{
  "n_layer": 9,
  "d_shared_expert": 0,
  "activation": "swiglu",
  "balance_loss": 0.0016,
  "router_bias": true,
  "init_std_router": 0.0126,
  "lr_router": 0.0017,
  "norm": "rmsnorm",
  "optimizer": "adamw",
  "grad_clip": 0.5
}
Below are experts of layer 2 (counted from 0) of a mixture-of-experts language model. Rows are named router (the router's row for the expert), gate (a neuron's input weights, with its number), up (a neuron's input weights, with its number) and show model dimensions 0-159. Each number is 128 + 24 x the weight over its row's rms, rounded and kept within 0 to 255. Numbers have three digits each.
After each expert's rows: a language model's description of what the expert responds to. This comes from a sample of Wikipedia text that the model never trained on.

# expert 14
router:113094129106109146095086130141161107118127155093132128133111119095127132081094154130138146155159115148104088082125117139123112125151124127090082132124147127132128152105153103123155127124146124138120117153131144112171153109105109118118146148078090099123131127075111095108133142123136136137149134179140123131106150099139171092132089129110149102148109123144117145096055096130147155118104109107145134187121160152168121137114141132149112108150089115111112124111142122147098178184106186
gate0:120122102123120153123087139177119091131144097140133168126105147160099093089106110126152138137169126119141080090146098110154091106126115135158120139110097129115130172109136111115101132122146134156139160166115126165094121139145142165127114113135093122181141130176154117076127104101105145120127126117048093135112158132144101118125129100121113141138109099133121109149111134152151157078143165136151087083143125129151137147115114133122114107110128126161152172115108135085128081134099149
up0:161079102127098135143120081150101137121152115134080102143119146154134181145109132146120146113100087089140114122156131149114142159134157144116107155119128124151126126165122138141125108155133128100157137145144114123096200101135133096132146117158118141163122105131114128135105076175177124118131108109117124156147172102110157126111138128096150183123133116168122165115151120162165133112106101108165094097148104103148147149157113098080159142131130116131136122132119139129153150165130141
gate1:095130121136136139112102181075110139138198082098123108092122105147111089111107122132101127114112190167146119093116129144135136134129107141132135135097093106139123102117157127073097115160133102152101144143150131151154147129118157135113141151124129092095136106130094131096100149121182122128154157136183141140142106149131105121091124136147117111198154106130147138127118115135111148128106161119125159134124134075127118117087113129121097083139143111156151130117129124146176166136124174
up1:170104119100099140118180096144093149137093141132123146143160159121117213136138142132151105111146093132116124108125111142127115111155139128119143152140113124097141141136129124135164173114101127091124124121135103074104082184098082123132126112142126122148127136117154127136115148170074134133146140109136126144107112113115138129115150168119154133133160103133116115118129103137115112159155084144135104123078123144127166132193130117115167138093126168128112108127130134106107140119123084
Description: Pieces of personal and place names, often foreign, in sports and biography lists, such as Tennessee, Soviet, von, -ić.

# expert 15
router:133110141154147106089140069121100112123097159130137151101093089094154114129115120140122165111133130131114106124127152117125150119142085116127158105124103139154127137130121140150157147096118130104129130139122114119160166151079158139131141128088141105129097115092088098120102130144170135128151146116160120137127129118089137123098108109117139125131114093169050137106052133152101120096105142092154140168097140145153138120136151092120120080145148098154149136135165162063122146177159148
gate0:178097145134134115120094096132073154100119122105143122080108141147118156143152118142115145125083111122126098143110140132148119135167112132078115131131148123111133154116171130163138096145122123129123105160117163107109126131127103076116154122163125154173152091110124127072162183154148146162147108170141127140141140136138138129118136152115180095162184142100159146167162115135121127153138073169154151124161145138128122180117140149117140120149165167134104170109138163129148135148109138
up0:137121110117159163165144137114140146146134135107165100126149135076117113126102132122134093095137183151143140148176115083100141159071117122133151136154154163115114145160107124139147092114130141156143136107111085142115136117132109182141104147156122111153126141158098149144126154175124074139102130075103114111110120128123100124123102114127117159141106165121127118128155140152120104122134117121095110089140132175086130183149144067119078116122121116129127126086095143142120139155122124
gate1:087162112173144122115096109137116171144140106086127165095143159076155137069072108169157089116132094108154131117126140160131138116156153128143111129147119129148125172099164134127092126117171131132136118147144138087103097173121119075171140113102182101120086105166101143110111106132118118132121125089120103087093106115105152090147142148118165142110129098058131112159117127108095089159148108143114135135155144145146153128138162119124103129131095113081135154108135137106142126156120156
up1:144099182095115126165160141123158122118106094177143127152117105153136122144125165096120136133139154144130141125151129107113136114096080112182114099134141137137143138107101126159131101161129116115155115096137132140172173140142123142131160141158183101112154110077107117127157174137131137101132168092111141152071124137148149127101132086174152160094146137149159081173128171161151156153125114101117101114170112140116079096167151125144119140112137154154113098094156124146113090131095161
Description: Second words of proper names in tables, award lists and sports results, such as Vasco da Gama, Supporting Actor, The Forum.

# expert 11
router:153073111140134146134093101108156112099125152140148104150153089118120154142113130104136101113135129146117134174113112133132127137168116093118081107144110089158065104139134126122181134084109100123107095145147089127143120141100123105120149153075092135149148101108100089108122111151127135116140120162147079113127151057116140076120160112137137119152129136137126123110074069113179093143117136109164110171091144144162069098104124154159136141116112133153119108141115149122131154164160163
gate0:108099156134160113138143118111148111123090119123127140114129145113121101114146164150121124135094102103121131142121111190152162074085119092089103189116137148154143133145130126126157113096154146181180091105106112132153138149130188082100111137149143125113104132117145153139115164117171154107172119131155115100127165171130139117131122110126133117150072155106119121149133145115108136111138047131106121096091153106187105153119093197116148127122130110086127109158106091154141127140145099
up0:143149116137142120084111120123118098112162170092121140142109104130146184100130079151105147116095137115163119108103121118107093142126130158116119090125111108109138105164167105108126143127144134108101143131089134101133143161161086163137163106113122127102117160092115129132173129104104125157132161137119167127123156109130130167139139132130119117132191150157099159107115083140130125112110136149162131158187126102114155081107128124129104128150092176097177114088122118146122182152132118
gate1:110147087155114136096116125142133151094154114127079071139133115197138123102144114137113141182094132104138138127134120146140144123105086107131125115120114144091132153108124105152110152111130167078139097140142098116117115133129160181172088180147135163120151116136135154049128146157145143136069141137114177066149115152157125140112092107125115133100158138113125141113122128108123139140134147153100108123120141123152114155142154115119145119120135119133108155178087125134165128111104132
up1:148165126107119142126076073115167131140097145114121106093159109109132122122121135100130150119107112120152115132052132130131110128150185173129131087142127159147079096154124113124111142091131120141136126123169075119123120108088125146096126130121108108158166154173100114120162168059133144149138151088105098140103131137106167146107164151095142087122165125093130112088125081098148139139119120086134082098134110144124103141101125104141124109138138140133127127097125131145104119131145098
Description: Word-internal suffix and stem pieces of long or rare words, such as nuis-ances, Unsolic-ited, croc-ody-lids, plus degree, second and percent marks.

# expert 10
router:107130134162127087155113144150132109153125160117108097129136090115135113117123107099128130131120144138119066129136171152127108091115129039148158132145113154118135122137125145096150131096103135136103125182118110124130141123133122137138166116100107132109144117131079091119108146120121140117142151115138115132168149128110160132134142148172177127155169141132112144136090122126132098164132132153117151152100119140139146081123134061175104140124187148167089151139157171116131179112162133
gate2:141138119128077126096117162111098147116161133120167111128141137117130141114128121171115145125157072128114150123117130133136141097099138170123138108134128134107102104085137096133164149081090106114106126123101128106127124118078105117156132153132142116096121160118127084137107173121130141146125127097137153136092092108148098130143167128119094140154121097094119124108109119091155121115145116087150160097144118129147121118177152077145109116115106132125116113121124077131136165120117116
up2:126151150113108140114122092107109081110067150123132107134180133058129155125123154143102139165161130130114121160155143129142101155120126124102165101114136147112099135087112132121107130112131107120136064120119166141129124132167120152173117156140139106119141128178143117139169128116119109159104163111144106156141113115099153148171140143144118118179147154061098126110124119142126079194138144117151155115128105136126136104170148125167100123106114125142044115141137122102164146101153112
gate3:121099114159096102140118141108152099136142099134190110125103127109116068099099123123174126130149142105154137088139136151161118117162153126146106119161181135120139102131116070139135144125161152143120151128156133161128133118167127140118197155102101131122087143138147133107136136159108129145144132123105147135097165110159099151122171172134104127144167146187147127091104149136162150087140144099115129099124107146165166147125154126148139145116140092154121185138135108128106125144146144
up3:122104144132134115175097089147135104148095122140100090107130086129125119110140110096178114115094151094113139139160138153152096123149168175141138150099126157148147138131140072095134165083138126116154131108073125161130088167121161143141157137104133162131153169149111156141137138123123125129136134117177120144163129117165152105140126147125092142125121119154164148095123142139165170149104122165162165123107102110127145114113141139159169110118121143113098129122160189109108108132110137
Description: Field labels and cell values at line or cell starts in taxoboxes and tables, such as Kingdom, Genus, Total, scores like 0–3.

# expert 3
router:136158120186150109119132106136090084088106137083169131114116090135154116111134109159109159093176110128127091115117132134139136115131156101119118109144139100137106140145089109100148119111145122108149131164151110085160150131127107122099142117107085140122120111097100085139122144145119121138165135132157123141119152140138155133127134147144164106135154084117105177112058088136171155088119091121133112155112127179147118120143142093120109101139128154143139147131176126146149173134126164
gate1:115105130149182156056119140131149130127137099124141113126086098077159126165102104127121163125138149091142127101148123064189110119126094174138105145096121163152109140181138125168105131134091126146120120141140099123144155104151109140129113146171117123163177083136115170110123126111098156152106125174132123120100097109119134144137135113128150144112108133116076133157143120115118135121153164155107159126169171120177097126157126161126084095119150152128158098117113089126097106157098176
up1:161124124142085144130120099163166118131108136127100090124118166140106121127116118123117093170103102130121109111113157137156112115114135130126150095137136122115124157143093147160173135091095143089119128144098078136114123070124137127152126149136093125129165115143092082114138154111162130125125158059130100099138088120110185133118130172066120084146115171103161110138159153120088096118105136124142109112137142127102140117180138144135122104104106126132172115138122134079153153168124095
gate2:138108118122114104116154117105106140151134117129105111105125113125113097111108139129161161101120138125145136118180086098151125156118097090111186095112135113087104157111113097117177134123138112152134113109131107119088056121106137175149106109121110132120122128085154102165126125134101088133124128097072104124102099102093120141107189141139118118130139107146126129135168120114127141110131130122115099095089101117142142094139120098169152109109113139144122148128123140115077132108107100
up2:134089132104119119133152116133146119140151130141112106113113155143089082124118108126156149094166123117132098121137122078132118142107106105154161109131150076142112139171108132154122122152122099146106127164095124111055089098100116100120107082128154137096117078151137127131124111125086143139150097138091139148131147147151148129153134153142144136148140117108101129139140141152143150100138124153117112106158098131172144111083108087133152119120122085118107146143145114109077147147090127
Description: Suffix pieces that finish a word and second parts of place names, such as under-age, Arab-s, Hong Kong, Los Angeles.

# expert 5
router:132118112124139121161096099127148121136113167109145136157137164143113157149152118140124120134144126114085124142135120126140133111161132068131134107133163109127126145117142097093113144139111132130100128132159133131144103164099116118108116103093122150132149132102127088138156133175160113118147188100133123104163113120145140129091072162176135107148171133167158132125117098116152121149107131126096135199107151099131117116162104094118108143119135154221121197123102169131117138155132125
gate0:114160077125153139099149125074133158101115139131140124109147109121109103102117157142125123103125104101125133135113087101095141082105161155132153142106094103100130097125131120116121141122084120127140136162136171115112121165089162142095144127117142135123158141130096169112081118148180144113179134141130115165121105158159139123165119110169154118139135126129165098067116119125160105140110094116114134163106099106131109119124123155123104115156167154125097121113148148118129133150178187
up0:107125147109152139159138097160124119125103114114118111136120173138139128109154088124098157083121124136140129102179149138092139148090143107140108068161101158173140162107092148138147092112153119087118137081113095161142148078183102109104144103154131098111109129124146104121105149114109146131097160135129121118109153107123147138094159149077099114177113112112111156138098129126139122096101152146136138127147147153148128110113151145106179163122140115145169167098115147158132133143105132
gate1:145124129138146121171121104114159089147147151099111069123147132125141086130110139159127134124104114165137090132128153149143102117148157124171157140130132119160121135133129161108148121114096108129162113130075097166157113105106151158117157148160144130153118089136117131084118102125147155143099115112142139125150155113129140104091102133118100110101101051142116160139152162120105081130128125124133060150102172138110095072107101105115137142163147177162131139127152095097112112178166139
up1:128101099153149156087106130121156116155119111173099153132096090088160108159103091123116146102140093168122158143158103118126137113161123136106127111128181137137127151126099124147151142141151159157113114130099107154120096075115078142116107152132107123135119157132180131156159105125121122103145158103102175108163119096142101126113141123150105109101133123139114111115138135105139116140139119148136135135115142114096094084121162153121084168142122117091116108156113125097102161153142103
Description: Markdown table separator rows, taxonomy infobox fields such as Animalia, Angiosperms and Binomial, and plain descriptive verbs such as is, used, found.

# expert 6
router:130130104127113128128133140147095115096097114093177117115133112101124147119109140162135131110148126100114143139116132103137115106142118130127098138110120154112105140113135126106133112132084131162132140199151130108131165133118122116125151149096093148198155101093141132108121158183130135149116077161135087120110153080106133089133169145166154144139095117128108140094083102118170134115091165167149139144109122143166113123124110157168134103117112128126096152082124152150128159160110195
gate0:157128083144116084120134149115156130104108120146095127143145162150098139140156106136119114108146175134125132120098076128085120117122140074128139130103131129133128109142122107116147130083166150117135112115125122140116062146117145128160108116123163173195130128140149100153105132125153082092132115107104142158141133153161119109157131071205119144105122136157117089112100151107099130140123120148116126112137157105137121098145082162128140155125175152100117122133122162089113111144141150
up0:130145119136106099103106140164105116089103123157126131134114149190069146136141115167119130129108118136144138124104126152076113134134169106123133099109180114171145119131086097150113137120130170138125101134083079137094155169107131147149115102169129105147078165129118097137124163124148095084151130122111093131149146176151133117144144156172119092150146128133095124115161179121127109114102129130114175103134134143158140143141156129170136175084174135107101124152126138147097098126125109
gate1:132074111112104147135092107145121106117124116157108114108117170146122156172115160117120125101164122132099104104145159136096132103130108154085151138111085131162119116138114137139139063107112108147135119097127121135149128150154133101157144123154133158143170113153077154118163104143136163131113117109088147108100125136119134122116085161090106090138112123145138156152161140126096168126135134119132102107150069118092132117125150143128126164105132113128155091110152126075127100100110120
up1:151127139104126116144112121132131125157139113166113168079103099093115121137088106146085166077110139124121139131129165121113162129067089135129141138137126131120126101161092117142162123098129157057132144139108130121137116156138116119152160137169122146141134101163098132129104091144072121137158117119103135105092143169137084140113142152116087061136137162136150093088124131143157159112186129142128123134110120122165165107103130109093088121117150120124107106099190131120119119105097178
Description: Mixed word-final pieces and verbs after a stem, such as cries, cried, -sion, plus day numbers after month names.

# expert 0
router:111159102103157154099106069143088116124110131131174135106145130122111125137126134157135134145171140124087108139169122119129080155145080109131162114106146140123127129081142151139149134117095120067147153129146109140167134141136119142141139127092108147140105094101071106116127158155147115167150163130130100088130141135107111109156155121105153125140115118121132117108097104124121118114108152136108139173089149127144118123131138145175113111124132151139138155091139177112110103122112150
gate1:158151114127126124188156120117159121116090107178116104135128144110168143158138116118126125119136102111159128121113104126138144090157139131050120161128148113154127091167126145136117122153137118127090131093142141131142163170133083132121146131074125097125119114122150097131181120139143187108179158149143164141127135101130097139138102131130126156139165111107122139166124110156116117090089163134108137140150126137162117123097113127108124108149144150133141083165084134104164101149115133
up1:140121122113147161152149106120126101118141113127153114157137131137092157111134118143094177143131114117142123137140103138128106107173109102098100144124155071116136086134113152155133135134098127095070143062154152151079133140120125085131141099118144098112131119153136080109144116169125153113118112169135124118148123086107103151138122128149101148130135112114126116168123094069132105111104102129103141160148148140115149094113113096119165121142145094157127141181129157149121123155101124
gate2:125128112111159158066131090169120121102128124124138122156111122100153186113115143138126148123143064112160144127138128113141157142152115096158141155118052089115114124103130125116113116130156090095130135131120134114078136134099121160092122142134120153143157135160142133148102136147162163105112098169133133167087125147139074125116115125124118113135111134153148113156136112173131140124145138107137137116122106124112078150131140130089147099154141171175142131157159147169143116157129141
up2:080135127143126113151099099104145142123156161121093129097171099093161106101054099160140123138108132159140096089089117142138125127103142118120105124172188126070115107140132096116137130113113120108091057132103118114152124162142129143113127159153088118137098135138159139130173097103177123126125144127136164142121137122124171154112126117163132122140115099114076130159125097157167110149138158129108110142133132162131141110165092129113099119103128125123147102107113091110148150127138141
Description: Articles and possessive determiners opening a noun phrase, usually after a preposition, such as the, a, his, their.

# expert 8
router:124124117148143134113137116131105084100134121115186140130161129122129143125132094159136127120114150114123123109138104146138124090124083119150159108131112122130110116132131118132178176101133111131107150123127120115147135149108131129135109165104120161140086078107085075151096120145113112155124091116128066112149123113077111132112147113071167111105110102117103155119060062158146122101097129137137114121091160137109083122123102102142099079114146188141123118118161136118134134142160146
gate0:154125169150111118123125101086137136148143124090151111137097173117134141118135150148153135123131071143088113076123146115182161140105092139089088118103138081121142126156114102136125133112134155153151090111111110123131117140133120106130151116109125090131105147123111144137175119142113116093174081113147129125131123137136142144083148146137104140168123135154112106104107133141165123208150150075129129160116118142126070128114115094120159127121117089137131121117131117160127127173121176
up0:165169161153134126151080153090128158123115116133132169144102141121103140152113125161152101140112154130119137128110130146145129123134110124082149112113149080119115100157137148133076163119143118101086138138092155116110131137150183148161097096132137129121111114147091118112150142101149098114122130105159144106157132076124102141130145088112147095134113126154116122131149132146137094168155142127136098145114139134115128108127126104144161104137117132098143107145127101137149105142179128
gate1:153114113143146146138120107126126110118160150104158112118160158102103158133159138127162131182181101160176142117121114136127089128168118111082127122108128101117117097111151159135112167126086119091118144137126135119146122131159125102152142081116139137115193111129138150102145144149113145145141155112102139124141091122088139120099123134123167131128170104129077143115085110159130128149075136110100104145113094129133135147137076123142154101090135167153129132115137140123105111150128099
up1:180132093125182165147146114155152120110170169138103096124121129152132094116149090122130148110101116141171120148112122165105164121149104143114098155144129106149110159121056187114171114161120143104150117144148092088131103143128130140114126103123147134116151146159123088137092148107108178128164168098108152164110132134158113133137121118129144160110157091140099091150095117141100140136124120091127143137113132191109126116137099092114155068144149154150092150133108148146129132146139143
Description: Nouns in league, organization and measurement names, often in sports articles, such as League Two, Most Valuable Player, kg, metres.

# expert 12
router:077087152119165121105142125132133063089179140130156103128149126097104117068085113108127114100137142124102106138172108151119120101141083118137147153115100140127101137144149101096134157063123048130089137122142122085131119105107089152134150142103132172152181079072105109128094113160166142109134115108119100074115122113122129105144125132155132117136140139108097163117099096138154109138145132143152126151083156146150113118098158104150065079102143176120115164105114154143131134089151154
gate3:144118140153085135167125105114128132130129119092182115103128125122163113128140147109151120113142117100136126137158147142090186111174159136163109126121148150137131138118113098153151107125117122177146130120121126083150101126140095104140159094174143112122132137086168129137123128125189099107154138155146150140138147130150166103126121147144095151113140093073139142131125118127143113169159072109161148105123140099136136100127124137092124158112185117175100132118109107155147138169079167
up3:142141160125142130148143133148116127105137125173110162165112107152134140140141148173082115117153146152150180166077115100160135125140113124116142133154126145149153137146134143120122153162074093163073095111188138149155141141116150165131076136108120136159134131143117120150135163111103147141103145102126159150124132101087095175093146158110135115131110110120111121151167147123100123082176170131136130125115154116158114106147064158101125101099106174076119116172098101137143126098135096
gate4:104107107117049143165145162123142128099129161145136132169147137108127137133139173119150101168135121140098117164123138094118115135118118141105170129112139120137145123127068144129075167101107112127087173122133156139155150150123161152158124102159123125084106128130114166122142116140109164168112172166106115129080157135113117128101118119129137112066142136080129132136128134123141165157120126178126148137130171119131127157127099126166140133136148151107132126092191080118104136105125150
up4:123080130096123161118111103159166170114113156072134078068111112118098177077114127158091158092144109105124143117094116162115149124144138130125137116134134117114112094077097139127136128148115109100139143095130122157119136109143135124086081132136119139141138133137141108127111134134138100099124131144111138147140122130151122133121138102090123133175157128125146142160107130142160101123119129154114157137153104136207122120146157130108147143146094142109123138119106104168120096119126146
Description: Function words and adverbs continuing a clause, especially after decades or dates, such as and, was, been, later, the -s of 1950s.

# expert 13
router:082120116141135120121125116171117129127101165115131100147135127144097144113095132115140143128132126142104122150159097105148086138173104105146149110100116160113092149123078089108138144137113133111122140175144120115125118117126147134147144156049116141154149117135103133106166129148127177139159161140133088105115132109147103107128112115144125156144129102124090135119090126099127127119125164166118140157097133116176125138148118151149139106128129120109085115110162150093112140143131154
gate0:154147146162186134092133182120128145155143073111139134099059102125082090144153113089172085117102131109137106129110161098111172097092134113161076113121101075132130143127124095128154138101126096166135124086151094115144115124075096159171168101146174139097114139100149137117112144098137138143138122149166143139123094173114139160117143162124138101156093127151128152149119132105102139160098125169110092140109102143164131129127145120090121155144139153138126109118132135130143142125116118
up0:084153132126106099121107128110180147129146132095123138152149151118141121135135089142135131119148135124137138149133138145151123121139163099103164109162096123119124107121095122191084141116120118124120097153103112146113155078138122085140146106107117097154143133128111103118200123140111125151136130125133089109086166121102162050096157123175177143088146137142137104106114120195127143134117125162119122144135114149140153131139147125191127121125096105161141160144127111134109124113141168
gate1:151082151132119140111118118106170110123130110150099156148126097153127110130138112147140142100100149137110133156093138137139129133148132081126170106117158136163108121146155143160118135171156149113122160115102131116161120121127129166172124142137156158132148104120119117142134156110105173134171116165181164117126099122106118157143135127106128141118164144146151146117143163145100112116126087131100163115141115140097126140139106138132115153128114137079164089151167139140166131129122151
up1:214092152127128154050079189152128132141137125101116156148107142106140115164088088137122127110114159152122161128151125165129146158137094159123171123165162123077118116142122115117106134099117111151139109156109116111125115117154178098129100142101170138126172163121112144158130124135140157098108115092139136095114131148143139168088138129142147154122132181078117106142100134128159181141121158175098151116123135089089095122141150105142114131121131127105139154128140154149105173108139078
Description: Pronouns and discourse words in running narrative prose, such as him, them, However, later, example, often before a comma or period.

# expert 2
router:159082142135172110123112125146110111127118128131115164094124083092115142143129096108118117103153094097108076131172110112143119114144102090161132120105109132134109109146131129123159103089102088139111122165101113115151102128059126098072168137062118140120141106114091116120112153125118147117189122184148124132097146091131129112125090169143112097184109150133124155134132109134137123121115078135155106166112139159157112150114143142133093123131127154113123157100119132133110132137134165
gate2:131125098106147122128142095134098118117142110125085114150115101144171146113082114139115120154160106109130168148161145132106144104151152132159082136122134130141159146130107118127121107094130121135145144123104169136094100101090171152157095124116173107082104072104087103102135102134134156137112135154129132141135109150117147088145128124100107131088138124146157117112125086152177091177103143127164126150110162118124104146115113151132196124132129130149134161084135155156110151167118137
up2:137092120098110114133124126149127139154156148149089129146134083119142084139137148106131123131120139133121133117127173110153119136145138116140109139125110153107188151151155148123095159140108155083098131151132133103112166163103141160131137110105134142100149137073150110089122100120095174137149144119173109143171134147143100127176150132159083133116123154141122123122128143136135167120139194117071123110152124131092126097123119132106169125073126137128089101126104123129117096080152103
gate3:134164094089119141114123115152113092075145108109131135158156136151141166159154098153138135143125145122120156151138112116138123152116144154119167119155142155121114161129098116144085115136160109119168097121157138146129143082144087128123109108161136154140148151117159119102148122131120123146091119120167125123164151141131176115124147143104128112096131150108063146145096126123112175157122137122127125073150140111115130128165144145183115129122161118139115123120146109105145155150110142
up3:096146107120128122118142149143141113166132111116143113164128107133169131161119140117154150126156159094111109120180141156121115101108125107176121143115130145095120152151149158132120117187124134168111161129143145116119136127163125123139122148093163154149124076160121113113087108129170138131160109132147109092076173113135143122179122115138083135163094091136107068136151125143142136173141160141070111140145126102173151092122168126144141130107142147105100210089118121132121118098126091
Description: Final pieces of split common words and sentence-ending periods or line breaks, such as -atory, -ting, -ing, in running prose.

# expert 9
router:101131148149092108135087156124188123133155145107114133127160122115136135101088117130132110154082137132104102143148123137138101122143083083143155123165094164121122136128127116093157160060132102163131117147113093129154130112097111156150153148101144133138135103111059091081160175127105126141128133130143096112128141102109164115115141128093148108108173128100093147133078138150118137144106124122138099131097159147162119108115155102176127134104130131116109117112121125100143155116122143
gate1:130131101124150143117112075165132126119129167179110124108184164070147128117121100123125139093122111148146176120106104136183122144170099141190162158108132129144152139138142111137152124136119163139130105135139132136119137041130151110102109127100081113124182141143140144103163126139144145104164139131136133111134116161089035129111081114123092135095115104090157079131165135109126148108152146109121112107128112157108100132116102101136131102145146112134114127100166106162106104140149151
up1:097155172114129130124128109098125156178133121134098141115076110122153148120131114151139101165138078119116113149121149135121147120110096145124122122125138090160098122148158108104114148136097149193120103128094136143180135115171144108141104109092118125143115102115138067108081125148154144147143137122115174158122100105154131103123160141110144084135160122148054162146146125111087142091091122151157123105168113146147164155145144110115155088139140101127129173162103146135100107129143121
gate2:120117122121148116128123094140165116138131133094099138124120096110128128128110136156130136073087151119120128118146156113114122145137168125108140130161112121131112109129158135136129067121133134098107133116169142077182159138115160133147151129163102107125127129125143121124111124117135140126112126124169077114190108111134183162129141183140097087151153115151132165144098152128109151108158138139125124117123110131117129118128136117128083082162113105129121090141119144126155123112124147
up2:111113108139129109115126128129127092122131133124120092124159137160147128111130091157173140144152128133141106116092127136146145126135141145106151140115071164122153147183111114130101140091113078109166153112116128141132094159083177132129135109192128142149152139136176145110179107138151147147123143113124127114091084122117124132057146157128165130161149100124134128128137129158101097129119081127118133109126092123164079111100127152159149130150158096124103138124118108132128145129126130
Description: Inner fragments of words and names, such as pro-se, Tim-ing, Ble-eker, and digits or dashes in table scores and percentages.

# expert 1
router:110115130107095144101086107147130077148123147127143109106164117102092135116144119085139153109159127079115104102162112135126074137144093122143155153128082143084096139110132119130142135103085089114112159147115144127104109129113137145134157132063119128159151094123115124091158129138155135166132163122097089080128109066092145096150194122140160146152119155090111136108109092162150125161106141154107131153105121136131097093119112133194113147079136141141086150099149144122131120109176138
gate0:105100116163117133135131125140087124117138139131144144139107121122153132142131151116117050154159129144120137118144163102131143137145112106088146112123159116107095102108122138154150176151167119079142162111099111119123093085128152151167098118091127131125178154144143119110152151129159080117108097151118150102146130085130111138127101184123123126180141116102149191090131145174100100111130133123117102144145099157095127112098149140096093136176154125155095071153139099107111158150145109
up0:124147127125135148104142153136118139125141076115112145158144136145143106151166157092131146122105171139145151159104145118138128113143144112086202143141130144118129129109144119170139142116147167171106179150113108103151127147156111118143096129120152122082108138146149098127166166099101128139118131126121142159155152164108187082123086088086140101096115159147180120095138132140167138110104174114144131127146092180131100133148123091083113136137093090092130185105124088105126103075103141
gate1:142129155171140165146147155122120129119178141154119193155121114085128120136145154181128113136105102114115155108118141089121160120114145134127099146124119115116083102141169114102121114172137104147159151137108139156144132102140131127141137085105153137121129133146104151130121161132156086147093157097177134106137186180149103094123163129080111096131127109152115126138114158115138161112122117135105101134140148119128129140134118112086102164117085114180151118167138098160171150123128124
up1:172166129112115141166061108147116101101131099130129116125102139120143127166138139148142074173144153086142143129146131120124144131113114081112134156133115099104131185165147140091132121126108132144091151144130143137143121131161115132156140120058116133132122158112082129119148143176128153122128150155157140108081176154107094091123185140135127107128151132128130141119121116145143122168110129132128114126159128153159126124145101143126097161119111103140156163139141140127131110108138135
Description: First content words of a paragraph or section heading, often after a blank line or ==, such as Championships, Club, Early, Many.

# expert 7
router:098154135172135131117097136108082117122131151117161157101119074138157109100101132136145116135145120088104060107128138150132128117123117121120136135128164118115135137117184115131151128108111098175119137116105109106155165139098081130118161143141128139155137148101058105132124149121144116098135123106108113131105150148098130117116099126128136107162130127138116129092097120156153135118124105083121123168127106166189125122100150123156114147130121144110134150098101137126094147115144099
gate0:137133154136116103127069134131194169115104134135117167142096125065095152195138112130128116152113150123153123135148138095086146113124139141109099108113095156123096150137132111163092092074146118125131116112141116107138143154121148135176116122088128122118138127092113165086136117102135137172140104149123151102112086136139144128125112110137123150112158182097118101129103193123135148162091115101125121140139137117148167112146137138107123127096104117129134130125099138142175106117147149
up0:111141135131118177171078113099144127095144095155124113149112126107137136131102075162135122091139124096155104115117047142136138138114097104128141117175150124103147099117098113097132138166130157145124188157146111106134143119116122149119135104137160112108096117150124100118135089138106110110097136121157130144151119104138107144138172109092142132153138112106162186125137118151102154061073103131094149126102120120120146133166133136113097144124119089148151106143111157187172156120100132
gate1:093082131158107161097142131105129125161099107115085152075115082120147149132123140146117141169136137133117160123143126107145114120141125058139168114135100179091108154129113124145142145123136135144114123150143196141148135138125093159135131145120126110152135146080124114117115132117083100105081155138116078099154123114149095093125136092144156143166138137131097112124133109144118111133146102132171161107117114160128130138165114127126130129122138148093165155131102151112130107079140154
up1:113129116177132125084120091144130105142141111102110143121132089105141148131135152142130132149074164115149142119139106120174139142139115109138111093118117147131107148138147116113130115165135119146145140134174130138188161103113137106094149160132144107122100126103140165120105136155130101116077114165107118144158111170146066094127123114109154151130155120115098097109140143119130140121162110125132173122125087108113114179100155097140167147154158116083125132116123126149139150127118136
Description: Pieces right after a capital initial in personal names, such as T-y, T-ate, Mol-de, plus invisible characters following coordinate values.

# expert 4
router:164119140179163132109122082099082091133134140128157141115121053123136108110113138116108160117142112126134115130143158136151136118117151096110099106127131123121116120164148123137172168059104047131134123120121097085135135138112132132092171137135119133163136121099084100134108126113154147075144129116145102100104121155145173137106106123159136126163133123158083150122089097129153120129144143137157132162103132145191129101147135112123115143128143154143126167149118156107103143162140144
gate1:148140181155129105110095147147105105155102113084098142089116115139136131105185129159139139179170124126153123125114120129144087105132123148088120073123144135140140150114122068136190102139152172145137101126090116120154145075153124132078143159107132092131146122092154097127109156108111163139102133125130145077129112122146132138103092115098115103128125124123117167114146173059131122156114083137099103135118120145114118142199124158185084126139102075109174155111099164145145159138130141
up1:177100154155146132157146122130107120162134093130129151146097124146148096146142132126131062204141151137107138096124097139143122114128094161136173149124131120161121125114169125124134120134141129083136125097121152095113126096124155151137172160136148112113111125090124111117086166140134140130098127106087131125136104104120111107091109112093130095126113136132103116173197122110137135126147139147152108133087140100119142184132143161103131093174063143114127152108110128127111166107111124
gate2:147108109126193125143159133137155161142136151173147113124109117114112140078142124137159172151138100124119124142165117108136143156113119138137111192113129084098090102118129112089150125159110109149138128153104106089123170127108120087160178107137147123134136161121135130104125120144096113167097155138148142131149089127153090140100117112096124104159078139111151111139124112120155118139133122140139147152142122167143115176134102108141142103133150179115128098095133112142111154169129129
up2:134161117134077129135131115155112086108101114086104125135140143145125153158099113119097097126159102117170133112121150116129115116123113101109131136118112141100140141142119142137083131126108149115125150111135131163119098117139131172123103133124168120086138088118075140123134153122121166117209123130114160145149135127138160125115188127158167185090170117107103097113113150095117100135140133112107147111101104169153144097171106146128116125136143110156094117159148122116102116121162120
Description: Digits, number pieces, percent signs, dashes and table pipes inside years, statistics and data tables, such as 2006, 243, billions.